config.toml
num_hidden_layers = 12
hidden_size = 384
d_expert = 48
router_score = "softmax"
routed_scale = 2.83
balance_loss = 0.00644
vocab_size = 37240
norm_eps = 1e-05
init = "normal"
max_grad_norm = 0.5
doc_mask = true
train_tokens = 1096000000
max_steps = 8736
dataset = "wikipedia_en"
Below are experts of layer 9 (counted from 0) of a mixture-of-experts language model. Rows are named router (the router's row for the expert), up (a neuron's input weights, with its number), down (a neuron's output weights, with its number) and show model dimensions 192-287. Each number is 500 + 40 x the weight over its row's rms, rounded and kept within 0 to 999. Numbers have three digits each.
After each expert's rows: "gets" lists some tokens that make up at least twice as much of what it gets as of all text; "raises" lists some tokens whose logits its average output raises strongly, later layers aside. This comes from a sample of Wikipedia text that the model never trained on. Tokens count by the router's weight.

# expert 84
router:515560475510443478567543444514521516466522508519544468520552487541511504402495441524507516546479472491510454484556552510539510507491548493470497531525536525428535518529525432479479496590489488530534537485538514486585451518568553552514483516550511559498511472559553430491491511488500461574
up0:505510431479561428477524517513484449573492570461554545475417533476506411517569524498475509567500495488526452564464486466472496422466480503513537455477504507525566599480538509512513384408511484549541490484531532469538470530476425615463515479486461569512393517549508463525524452447503462544
down0:555439522585446521478476405513502431554514502465568524524466488473476481480571561483421458516474492517459517509434508508520500516514478474492505428521459532421563519527517523465487549499543529547496454595522457519344454571488517527495483473581499502493530498499532397546487513522516487579
up1:506606483582387474552534492541444467485504428468481470489456467571587472445446480520446485455484494556518455507445443556489504478501461524473502490475462534546488441497593471484501485537501493477493486456451518482499457561540480511468468449586590491444474480527562505475537520512502515536
down1:434494470531485471514536473503430504529511552524540505528511432498535544467451496466521532398531475427541527455509457518564494509591435454476477524430447506541463449530507464531497490559488478548579452494492464528551546480513525547458539598587512544512503473527495493488427433521486535494
up2:520538459464509437494558481507533506514535433477551513453430497520549538469446480504583502480469478480493500440471452469464456511496508535447504549504416498511509503436528530486538488533590501537536490441563529504501511421514602456466520493455554462496519500453503492470494497540498463494
down2:505520531480518490552521534436523510543516530468470415509420508554453523533528507492469532505455511552531467565515527491419533478427529538484565546445409527521504509529434532496552466500451467509475479460464501464478463505510548548449475458486536442483507474442514489513461544478489530493
gets: "–", "a ", "202", "January ", "201", "200"
raises: "and ", "| ", "to "

# expert 77
router:539474515496503507539574468508519528502439457542563418491558513512504486422403483509453518513552466571498457568494548568577507529469519520467480519511483477437530532540568467496505519596558520562506517564522531466505490472489453516510542545482412469504536461542473464519499511456491512455
up0:439463502498491510540465518453489511514414538541532492516560516462489618522524479531453430504498437508535497461625506495546519482525528507495533537517516434489488543471481451506548489544503539520524516544458496481468543527504449487535428555513414477512504497435550467473553427483487466541
down0:484471528604497439526482465534550463473506487410486469538477544483483507543564477449513444526525466512564470503571478447573489549490496486523487438554565555477535474588471477481466489433463556533502537497474521448572520450487525459464491511462451468511485481442429490530506514533503431512
up1:473449575530572584526492459513475429504529497533417472481433502474430470529485547526542521508488596540460570457409548459478519506511518536584460489550443526453547536473545558437514443492525432494513525532454433456560495547484486563441449484535425552575460438451473453540475463505511493457
down1:473446482489587468507514491493504538516510513477571487529508404523513425446494424420472474462474509479476475528515478439616499507538549469482483576514519509513465511506532591584512528510470458506494518520489507492425516545494512505412494481517568522497507484575540557463518568448446490471
up2:528477448538560446512556462487497501444482533559521445542531492578529488493513481531436475514535592465533528520459478485468538521494533485480587505533458535492506549517534530434483551483468536457458453416529456414552579531511556560471489506504469413488543455503518465507582437522539500526
down2:457535528505429445437497485455474454498526474546586523511556571455516525575531516469525462516540567489480474469535484477499520495530534489470523502512442495505512495509482570524499505476508515506465466467539383433531470511450543491442414476529509477524499451442512511459524510443523489501
gets: "| ", "201", "200", "202", "199", "198"
raises: "Hard ", "and ", "not ", "whom "

# expert 6
router:508524556503473533511584431499560501443426442530583462468498528541496506511450472543454475548476515520551477550519516511577511485506518515514534520573524427459546498468553442475496467540556560505532533530534541484600406542521541515501547468552513476512504538564574502518475473502510514511
up0:480470406505472473523519524477522454559519493539543472513534554546543496467534492526390474504507547498450517566478488450427538503404443514567510524520460505509581494487540505497487470518540511493410551475478548520590504590487533467482436494464554524480576542464434479466423524474438462545
down0:541537423515464562509550513503481493548483563474506502445463507522574532583444539466512488467540494461548536588470536545475504574501502517551435568530472502527471542557515508442569572544408486487480452472435475510425482508486524501415455508514484517427491438488561528520514479452493522493
up1:488543405545462558484521467470524470507384515437490401513469500505532479443524485536516532468468423554479549487492510479418515468383482541489530522482501459526456492508567388549539479394501539514554531445526529458489474527549469556473522502559556491471438510496544523469549562509542492563
down1:514510533554482511481542498478478518515431505554537487540468489547489517473502454540494572442540512485525497500527445550444473522516521541590456445500512451520462482495485500484472576501431550517580546495545525488477573407486431507487505470496498504494524422531512496483534417497582437552
up2:481459452381459535522532462540573513494499394523517482576440540522529533507496500535458483454496454468472517515468512435564492470506527488530521479557496460505546516508467539584499518491530584522430497514425485477596504573547521542498503472548476517471477471510485527555492512446579498429
down2:555556426513498497458510566545503516500544518492463482521471512458477467540565491480505542547548497586489467492505467587443571492478481545535551481484486531528463572489545475484546503598500419493537533463459474484559508467433570521470512502426484538489530522467465496518494463510479523525
gets: "and ", "that ", "which ", "to ", "with ", "but "
raises: "the ", "a ", "in "

# expert 86
router:523559541503508483512511463545567517483495529542566451460483444549528442451446439507481576470545555529514525520460537471555582526455516536498478480514539478478469532560543489522494508520513475549478520447566499440549430480495479523459526472534443479524517463547470523568514458483510563460
up0:469480507504491419491572454508498457543441469412575464547540438493464520450505561494477492568471500505462417477485486486475467459524465460502517457496466476390481455507455509501550449519481432492542494457516467523486509490472465494480502479496492540496485517563490534481478511489558519423
down0:497539504529483476465440484451502450489516463591489480512453532493477532515504506466468564506512521523442490485490481550518462515511606466452516518549549525463478585458593475483487534503548491513521479489557452520527441468529550509493454497567520502511571443420480517535431510544511531530
up1:448481508477538476502518520506554552542544481516505489472407493500521575438475437437501539414487510373470564484499486547522511523538435456511479509443529511460496509450475585630496489480525493486563438457454603504542487539514406450451523438562518521460509495506547535440510491465574526525
down1:505482479508437525489503527529481482502469519479429502545497444492558472549488523516523470551532444440433496453518503479474515498465540524498458524512460507526452524519433514538567528518500506438500509583526403474599516510471536493431578566511481524470449507529467482533540537500421501468
up2:428526555501565602495485472591519535452488436426501526588456497506494545510434472540544526447440493469484525496423579539504509490467553442524432525514530453513562497408462550496538526492496512474566533476554500418517600564539489481500497530504486510523509542506474495547507606476510467493
down2:451539530530557473512538476472496541512498519480529508487538518507518510525550490466557481420504484481537461527385470587577450542499495517443553504467574398524547473479517526473466515455524508528494413565479453502404480536575477463508434432512403528490448492516554506462446508446457441544
gets: "| ", "\n", "–", "; ", "(", "\n  "
raises: "and ", "(", "– "

# expert 110
router:509532537506514523438505482531493481508456549545524466461508437539480491421442459521483483487537489574513494559495528465528528516521575525532481551510524517450465498545520481472537477511509548526524535460535526500568463476509484580525542513525511554486542469578451463538458451478452533465
up0:485468520486530560465416550527448533529564460460493490564464496493465476509487476490599416524529444511467495475485537458512473488547484554532516535547461483463458495497450467453554482444534542459439560520569461589523557542495416523469462534556428592491445500483490496480524448522471494489
down0:456488489544528506370541461494476473480530613494445473570575536427516511509572515496488581457538566510469499402470482508525511497479446437464567461507465506546568524446574554492467492489454520519507532489503493469491546469563437492559513513491504430545525543473509496553504509465554563532
up1:456526575486497502468556429434506486502477503470483515528480440541513469521449442502513529506511501458519493437545527488534460443451470502487518527474544504538534472490504509482542512584561526547479508525476523499458518490495489518519488523480457429502580565504429484578473532504502560457
down1:470444471485541499507546504480516526536486457477465487469518464532495474481571480476510550440547532541528498573472562523547454505493497437536526535410519469507543465499485469522515490472459563500428478497523507450479553501468494466531528494538482473488441477552507519528482421486464480397
up2:513623509432516464510516481458526459562538500619550517530465585456559483439489505494498580520507523501476515517572456498550527471515478472498512482528505505519446526588497540501495505525517443442516512522591529447534431487525544479442507510548553469505516518442503592539539497522524501495
down2:501574529505491486452462560496458478481486518547527543405477511469528494499535469520504562465599436521530526527483480489492533584578443489503476547504517436418557485517454575537516503537518540565549575441540587495514581526528539511559528509542493581518432455417570451497460513523457471503
gets: "in ", "| ", "(", "In ", ", ", "–"
raises: "2", "4", "1", "5", "3", "12"

# expert 28
router:593506496542496456490545493463492483410411452551556435459517455522516520380394460503461466488475518533548488534507506454505522516446480542542514519558525494499514549492533400497475474467537532543575534499561530468623460474568567502489576499536520536532550523523541490486494474530535521519
up0:527542485488496506510433495527513519479417479523423531460477488490414486522496521524434465514492530531542484507494446485489498549505578512440393592488566442499430509504439529537472456477459535502520489440503453498540462576537505550519547515534500434514470581522470420501535493477545466479
down0:443488481539503479423454500448486496494543521511423498534468492518519535499533482490433488493484566490499539521516452452495447474541488454452456544540457440555468542509508513516521522475491487455472500469579484460513481474543498512516497469491503495532545503444492461601535509537442482535
up1:550518456531548451445479496493523485480544512465533470543455467516484463482418489482546512409496469508457486476461585493535464465558542505456437567496495491467470498501491486530454494474433520497526589494467551500552487525528453570423542496506528583547498508548509490458489503471462485492
down1:472445485536555563515512503430489472492469447517445501453454494431510526531539467499473468537495543483487509474504412411493481522501523439539464505548550472607493426492485477581580538485488550552448427460479518516458469526456507401540544503501441474469565528630430519568499569525498450443
up2:461508453459491503523485504543433468531464544523492520465569562450541441442460538493526527496461470523505581456493524517544512507497486534470470462447593492500404569481553463559439481426508425513520449468581530555483456493558540499523559419491580528515530529451578526481504522504528539523
down2:433548521546458468484493448512596528538462525466417570448451496556479442491531547552549482474552486485461491520590502460465480528498471507505496534460480490519513500503481500487499540598533487530468507503489510565466500464516433625471475491436562491539509487534479429512522468479494529493
gets: ". ", "-", "–", "\n\n", ", ", "th "
raises: "(", "The ", "N", "R", "W"

# expert 21
router:518511489468479513524489453532552544432483508545561424440506420498520447525480508553453464573477490435542501576476534471546538453469528508477530523548510466480468546533546433487564500537548466517546485489556536455497451507464503478499528580505443537495547504528506508507464451520516453454
up0:448513445460454532527501518510505456525527500492527488558469495486429463516426517508564429511526552542523502490530489525508528443483608548513525485483496505515455469523497465482499511535520493531488484515426414533435499524434458513481502458452498495511449542558567486485499482504487518413
down0:442469453476475452508483519508542465456522584519498546545508496459520424456514483465586614442486484467447442468558477526514497535546466543434492516533490510483471553426501547505538508503476488485541489561536470512550481561498534478540528436529468566561525477558521525495496460446505519469
up1:442614449444528478561517485470508488480543505474455487558390491446495468475481471524553559495530488516442472490562472528525537531462484486486497488488549507568465524480472525502486469486494562530493475491513484556473450554520513575500525500468542458468507391490538488532445533435520510504
down1:506508526506570547493579499529485537518509427469452539567527523512485571559524500537493542493509440508543438537522482435488541482465508498518540546439439454483556547463596466498549467477478508495526556501551470554483500482499469585433504543441495494454489429477484427476521530452448445518
up2:500509379481480435543436466528470479563478536502540498481491470511452525510421567519406555503563539469515527511463515490501504516511486448549537499478515480482453516565465516511503510487541475506487475527435442417448427443457468468452487495550541456574492485516473566516429467519461504554
down2:428442533505496522444537432524506590464492438596530499570413503524520480541428519493498500527519416489367553540520531463501489483516569509520550522547525579532482426510546558524515605423512433490464483485562506535501464530490512492546491564460494423502482447530523539495509478494450437543
gets: "he ", "-", "they ", "she ", "it ", "who "
raises: "and ", "from ", "with ", "in ", "as "

# expert 102
router:533537523518459480557528441482535523442468480542561488472531467519518471527485465499517468531483448498570534519556551519556527536478500459499518476590491514481561495517564429534487520555522553532525542487567504485560482452547487552504547510553441513441507521521491516542471492566531532501
up3:539477498493539494534468503456517465486465497523523534534546523525477523503453482487507459515384517484565467469471462478516519493514512502523491501504508524483490508545468534511430471571543538478524556528580555508534494469474528519541505532476480535549449508629522527500454501474556507542
down3:510542501504503521495516515479527474540442462482524567561519460520521600488435479470469470474449484548410576490481485479505471507517524472494439526418476523475487506505494476533562550481436486457474445489567389479479453447446498463506460548473563503524462468490475479566518468481486555508
up4:520575540567449523546512461523560488460496461506545590474493519519419466507462542497496503473455413462483453560622467547560475445448487471502512497557534521534539493487442505393477500480470511582518417514482485489434462591554493526473502522516414523448475490510516524474514539473505502567
down4:551547550518399501496499515473510553445509558490455511503534470460426413527491480504429505475434522453537466479573409547559543478455503500518532509492524507460504463491490498447505515502540529624443438452500495521492476516501516526481514447489477519489507532531488513437483536540522524509
up5:454507543556456539556505526564527492530514487473535541452444513545483523563491522464446538496491524467468505479486572472501547551502491527569525567490543525481498471528481478503464509530465476553549560462473494521546469464476414442499495531518361557523494550453412458413516505503497489528
down5:518486508455405542574509515490481505483508485461496493544489502526531493505545584505549486486438473444481473498491538416485447518498490469453470506473450497474491506557489523489518474498533529586488528422541505524474453491615483470459579477527520484456449485455548517583408495500514494433
gets: "of ", "the ", "and ", "to ", "a ", "for "
raises: "and ", "the ", "in"

# expert 59
router:494478528558461460489547466491507507417423414516483492465512501509519445488386479522462500547454497477523519549505548466525473454522466546486478453534490438479505504416588414511543535530484480542536542534502515450528506520484484545535514523516490524473465478450502475483490528486512499500
up0:478488563450586483516503526534532567524493494482537443389494490513536527500473484544487567543582521546525552539478570536498567475427494546516489460472433516479533455478577453517490524471557538508516459481510541445509466487463508481523462536508458510553475398527515500480482441537445508521
down0:451511494530510559424502487467483539573560538515487531489474574471437579506511519521489441456511526434581513487584410474558504495483549499544558543465582544489483543567490469498473515476495469533448481556539590521504517508488478513490500543492521448513560541484483497524492473602437579522
up1:479485511567526495497463569523533441399492425544536460503503510536510550495476492534513429528509467475541560534521618516486521522568464484465491485483501499520475481484468497427426522512566526509473500494464471489534513433531543400514529514507517436549546532450507550528444533516448528527
down1:520492536483520454562557523392545451511602546485527503501466496452488556491489544488485443456399524480508477492500439468446441496532568556478493520484498502550523509489458472580480505542468449591484503475549477526512500536489499589466454489433470535486498501501522460502500482516529521525
up2:467477442486532542480574515459591573488508466470487536492513558472550442527483453441480480475461499470498547491488575482489458496491513510476478503519475530494506496520478502482495482488476449499444584505488491438557517469523487498457481518526471510440493546569506508515461533448507482455
down2:473484561493476477482519536467372564501501489506551437482486471530470483512465477453549561514440478512506526522530490501509520538539458474469433499451536558592544508513475505469565500523486453475450501502413514481577513486483490511490516468537436445444480436472496507478488375495476546451
gets: ".", ". ", "|", ")", ").", "="
raises: "\n", "\n\n", "\n  "

# expert 85
router:513536466552522487510516506511558526478481501527538451497498495530520462402387514517499470513485455576571429537435523498528459562496499510459474521557516523530518526460536443454558515540525454515520481507593546399506523576521480563463510515547439497556452485468483488540470439554479447409
up0:550479435441516429517526495530478501477566480540491501526518581415535441532457530480493535456477516534511431467534462468508510473541497512425518544564545480468486512575568519526486497459472484412517503426535465533456524506515500543571476460545503538484512497511449456527507513510494500415
down0:488454482519581458605536518541570430545495516451530368534458545482519441525505490558528469481544580553485479533521497528472463469514532467518528512541508515501534479495504523520474535467536519487516461507450473495546532568468487482532540525457471540475539496514517528448524477474517425525
up1:525507621525520568571586541469413436522482470483537564549537477568502454474494560434479540514510533558467487468509456485493535533478519493465504562511543509473504470500548446506517479475454515469545490548504509526583450594471501527501502567436483571523443506479523492529474517463528519451
down1:525448482497502475521573542516445475470471522457425534512485575599461566483505540453511532444529452579515542517394538483521506517589465485504523503507534592471491411509554558471535459510480550575538464503518486573472452546564480443502485571530510505498450466438471479534530472501519505474
up2:496475473467470415509487484409534553456496473569504473536443453468531542507498469483479434488474508505527540503566554512500588533444478486498515508459489428553500477499488420474542527520502567542585531493453487515475462528582486504525509514456468554525496451546509559444492493527489469495
down2:532516499543368440501455530477515463553513485488401507508451525503512484443531484494535497508444487424439541537517411527568492497495552536510464503516467420462491508499532454511448458532463509498514572571528486481522509401468532535498513521526487508490480522521467526508472489506442546531
gets: "|", "==", ")", "===", ".", ";"
raises: "\n", "\n\n", "0", " ", ".", "\n  "

# expert 54
router:535511510533462543484528473475495526496473456518514487474494518518497478487445453485521485577499493505459531507500502498572523479497460524507473465573544476447484466540553469429474465519503492522507518539584584438500479473534502544437542507534470536489467489460448488586435431495499528454
up0:561454448490495606470547501489540488529566428467442409517524507538429588496465435526531549502528500437448435485536476503491485511493453478435526434524471499515535512524584494469504542572540540544470493525472526515489543455501530498404466476464503489520506455468528419556517518512522483545
down0:489545498474465497481485483463408511456487585500459534527526483454501510548485504463485503486573570488458513516513536499474472488522542478524504532484576507462506485499551410494515390525445532439495518518530482446524526524510496448526520487472462439557452487499467512463518564466506445427
up1:509511470516548537454506484542563566481511447499485510563471466542523558438477407479499532441494497444512495493501452513514559478484476468417531505468477528490549491508492512563506480525469521536503617542530515427473476456551518519490446512448454456533549531471541524492479538424525512494
down1:512534623484500500542445415465524476541574441450479519482513578569497486507514505524454410424542472484424534501456470510510481446518523457511504546505547463532473535499553516489518484437399546495472458463456496480454519463411488513514536464562501461451491514491544511539419561440497481509
up2:527517530510508534499477497516510491556519517511547428511544490529436528513486515445481526506448590438446517551586451505471502475535471489548466579528558525525472549426442539440518565528499507525559475440532501475516439511542488413499562524557511403536509537470472478498518490540557563534
down2:515517497429499529478463553413560547518549521527544434490541519456494450514417432519492587530529540432547482465522528574499461567484509506460497542435491510550569525480535539563545539516499491513638467505491409498540519517499513494461486451474489513513471507488440511504501481477480485516
gets: "201", "200", "198", "199", "196", "202"
raises: "ar", "ag", "'"

# expert 50
router:544485501486460458553563495456510580512540511461515419446522533541563451453387487553516489507471469515503514514530532547554482489519456548473537481497581511456527536471516485501487511604515516565477498527494545503495452439524492540430569515506484447452488498608551466459464500546571468472
up0:450507493521451509420516522481478499529436497490493468551504529500499489502433470482510481494453418562526510412445512582582451571523523517464453534521557494529502566609498434502496481464471491560373508464533522437498489505505579477516484578501447589460473507494482530493475527480475539607
down0:497551468502456580595472521485532495484519451517533488445542523423506518417499534551482478518567493508493482518519498573500446527537483482540530477467549523487444521493508547514488436447475540467411517512560475449559538433496490466490578478501505526606508476476508420456497503472540444489
up1:415490476591465494534434477567550554551526474494490427500518530458505527482456428521521478494592565490507498446511495527528543543437490444535517485468497514456484547555484505547467483522516534505506457517490488440537516538486420516480472514577515500542480453575519522522485502424552491499
down1:443487509505508502490537395535415481437488465458482504548489536520465484582518567447520462507551508504490480539524471444485527466510476477486530464487557574466530526530487520471523536553466482428536599537530462511433490545522493475454575513502476523479533530474485492477573452470496493528
up2:549475530513535555501479495530539475454514436481425474485452535560500473545503536440500442545501517583460483543566489498525479515528457461517514500466463445521420575504525498515472487528522485411488446523502510518458500544530502501490452458474522495456527509484525483470457478568564556509
down2:478552509488461478482531527512532534540542564570482539444498575389499550507525533452455521483577515468504497550531451516562450419472483494519520496501499469503553539458505488509569533567526520568470468495533477441458481559392469545471486519536465542572537519428520496510476482505511370441
gets: "| ", ",", "201", "–", "; ", "202"
raises: "– ", "— ", "- ", "and "

# expert 69
router:613555465514519488476537456497517510430469427514539465467531496513544481510467460506537538544478468503503473524491519538587549556424494443500488504518506474457546553504513484470494496561556464540463494548596518486514509452560523530461507500575489519475500462487555462534460410459552486556
up0:543483491475479514425486544530481543444392511504521458485498485482593526531469467447420509594471569519580507460475485456506453527448448499520512458446529476506539496494440512464510487508461489501532542531496482508571474509509570516539580499482550559502535459488399477491502473554522517435
down0:532554444443510530462493478482489509514456554513538517439515481536532532556506520472515528487474489505515518482521528407517479473457513485541499563540507518475513510505447554471609581449511413446528433534530519540550522476525533543475444429514503444559513420508436447548490510515461545549
up1:510468633487510581476522500463471515506552460502487490459499498463571490484502427541443537445518471527478546484504544446548531505493490521588513532480528498521610515593415441517489531528448513490470509438482510409501506448515510454500439607552464451511487440498513470455493513464443521476
down1:526565460512432480475526471461408490523495516569478490497515423513486498512503520500520548488508481454542471586481455513472521450547504506531466460452509472475480557553503495526497472518525514545494575506517394544529467501462528555556531487568564485504543530538515457449519486465520489491
up2:478498487481461518500585534584540500491535485496557545470550505486505428502515426486491498542455443429472592585528494453512498561499526503484532516493436524551505508501508508492569466541536496565484459488545501509445455541549511512553475491510511467398470443476443504492461474523475536475
down2:507469474458503480480518488547508442506509446475544551536503507524501524536437503488534523502475482469414464460478511564511546522475504490484499482435495525513551551500423532483449461510484558473478536509502519520507590433498493529445514478446542474564503477532521536508512545422540541519
gets: "1", "2", "3", "201", "6", "4"
raises: ",", ".", "-", "–", ", ", ":"

# expert 119
router:569485503509527484531561427534521532523504472581529523490484493493491498470400510502512498474534513500544475532490567490551484463532495482494518482570503483483527522458550514518538485500536521513563527511564531500538453533518509524546528549582531573458496469545539476516555429543532406421
up0:499514534432488530469434436456509516509527367483474465547462468527555487532479460482480497582454458563462526479564601457474446468440420532512531535481503447500544435478421568444481466519455497522478474536465533471590526464473550539472442452539589508493535488506490510510491536460441553488
down0:499507476547521580532491511491516482473526496437569477501465520499545494518561492489547565528560526512471518463431495494500573560436485453459475544524497499494507434510520519537449524466541426519536436503447485431503500460482560511580512497489587480499571435519492494551439498567549445530
up1:456476513505409495481477449514516506552454494503491525488569479446481504524392495479550532458513531423534483557440451554507516514484558540393500488532487463565510447502514481494481478451521482539496505492508417499472528542498498478448474509511436560519529438537524460484506481476539466465
down1:571475534520517461527534489509510424471548548516471557507574527496484528554455474434440503485498438456480510486556491515473511448488508508557495486488465492445502473514533568468499510483448518462538452535473533478529504537501504521478458560540572544407488510485485532512511595495511514406
up2:444525460529502496499454416543469517558498469492553480543441527512495462488417551482495482483530432488482531523475542482556504498496469471533479510507445449545505538452475550432453483492528559505459426550537460507575465569481509518596452507547420489568478467495447543516558414456524458468
down2:528463455520625509517440469467495480524528498498539491499466449530448465502466535573528509469463464485528455445480515506508480545518574464539599486578516487504552472514489559591486522541486494515517561438472436528467457514468485499447401476539527456488504560420535468486534479517475536511
gets: "'", "|", ")", "E", ".", "\""
raises: "-", "T", "S ", "F ", "V"

# expert 24
router:531492464541452498591532422489487498513475440529523418455586513464498536459516421548527489517454498441551465506511522450498561488505497475474493474538542510457574508494546458441500485577537509512587553462519498444516507480502502539511500508543419534466524545486469506553461516500508456531
up0:553483474475445525566534479532508477419493491455480524420560482398426578438440429570475557521487552480497502438508507435417494510531468465514525488489539496478535557499450538558493536503507518501456445415460460518472496508495499509585536504483489479549505607541473519507487529465552587623
down0:524536485518561510549503445460505554437536515432541488499590517491431493466429495481486509516490445448490554509521498515426487521506486451458484551502518511519498444432429557496461509454467563518503500489510496448513585538463567508477486504472479524498479452557461442559487576503501549506
up1:474508366463454529452483495497537571559498465495457478463512489539537538516456474505503523480588432472545514503561523522438536536494565505516485506506561449483504520515513495522428523519483496530479517552482486549496463447449474487503410567481494521515500517526450528487510527553491488519
down1:530420461548499495464469455414478448558500492520515486481510464473472474508456567459492484522515478547460437561459540488533530524496497524443460507446494535532425568503499440495455514476504469474461496531485501475513453495538533459483492489480559468481502537446488523440549435552488483475
up2:474537490499438498532427422530474481569549533476511515492483561558500532496532496544511473421486578522571503577438527479538496524550487448619470489473491525522488591457578507502559404574512500576513536559430498514555555509565492511487476504490500504509547546496477494442565509496529516405
down2:435500576469566502495551532517508508522509463562493514536510559486509497502648486480510447562532493463530485513506510543505503475485527503453520550465558437537470468514494532500496539515517454498503503555372469480540507534558514530456493447505503475420472489517471481461535491503544468498
gets: "his ", "the ", "s ", "her ", "their ", "a "
raises: "two ", "three ", "first "

# expert 11
router:548494486536496519471511438476539518474469447485525448432543477538495507445424465528542502428538557504532492508465537509572461517472591532515530481558472440486466511424510520442496503528573492549503517541585547422552532538532530497463542488579499522477476393549524499543457485470502476540
up0:516455531447466532452471478503511480507495549483521478525521484539473454522475499515431488464614579470534463564540492474520523524479485478463432529488509575556468499548448461461485492458447564563532453611500472525562517482395554539442504509567435480510484444581540500499444558495508484502
down0:563539491539524577438468535487520549515512486525516493486494588557450470526452519500603557510458477494543497498544579554545454583544489450452443528509521556516546529465485493407453559486519542501480419536580496529497502466526520528545439497515476571454506494477412490394517454451484581529
up1:475549561553512556515491475518445483490496485453491549473483525465526498568458471566527482515489488520533507523461496527505516501430485492473494498472535482527478457580543487610504514408537477559513465434554425458484484476535597518534512489515537453449531437496468564476489489505544501539
down1:521483485503541508434526513520441464557539469478512528508528486462429477510451567524539477546505466544524459483519528432484470537532487521509489535428466495486479504563466467454544505495521466425595430525520507442482464558504441460488513574512479470484464434511458421484484491499519514473
up2:449494530558508468496491558469562410463447465529521459446481527494466497536452538435425462500506539592515506509432583474497505484562533471537545510496516537454475468456464560514454489492562470494505473498526522485604531534525454531466474508599498526436516461428409544477453529512573437553
down2:506519481495497520555471433476567477439492467470514499503540490509519482450500553456515491477434554585498521482449483477532434509449514520497464500449533519567519464443543569514443599511509479516578458449451466520557473581536432524496485514597485454546472527462418510515542448434560514476
gets: "'", "0", "1", "2", "7", "9"
raises: "s ", "\"", "s", "-", ". ", "a "

# expert 123
router:558512481477472513469452453478529470522458510507516456436525509493474516483471515526463498513553496528523476536537596524526512464497511488460471471512544441437472487442514440511609530518559556569522510538495514450524444479458505522431530504496495467470569535521516418511458514530478420538
up0:432473515435508594557493489496508580494460489531541468488468540488551549426421509523446535489479529475414490544488508522423467476481469501486504439442576441456527545403502464503484439490501455519571531525484517550545473503504501461549499598466518509581547574564477538509426481463566537517
down0:512583450461476543508527439518465490507445505480588544449437498539457503500539503523497503500563457572495546463497530455448513517510528538515493459596513411453382556527504520558477473516508464481500446503455481523504491512420522460476509486515514489503515491528525514512482460506529543531
up1:543534549445542541513475520511454483607424523429521491511532492438554498459572404519485485456553544463470457425571480463482502438507527523426486445534507506482471436471452497408452478495536475453537490510530527480439486452465533528442529465547421520490547494495433468448527502490569460456
down1:547515529542464488453602492490477502495501566465550488553503568508517464483457447499488399502472497493487501574525519502518520490508578479514503565587494502490512459486528495496466418499475484487501509513544533462504474385474577502488482541476420481498437475495558499424497513514460495476
up2:507554457474404491568505455480559461503526450466461539543499542505578527468514472458510474481451530483468477474491472491588480521468468517493485436480536488529422498458445475401568504393583530529458513591453507462547473531516506558572516500505550491484478501500514525481501499500507468504
down2:513509539538520497531469517481582475503429443530515517523512525423497452429511506499509587481544523515442462468487549462458478554489481491472501563476435506493506477502503446441533453525426543488553467526389496494455483546528535543475494421468402500469524515494478503482508521508482501580
gets: "was ", ", ", "He ", "and ", "he ", "is "
raises: "a ", "in ", "the ", "and ", "on ", "co"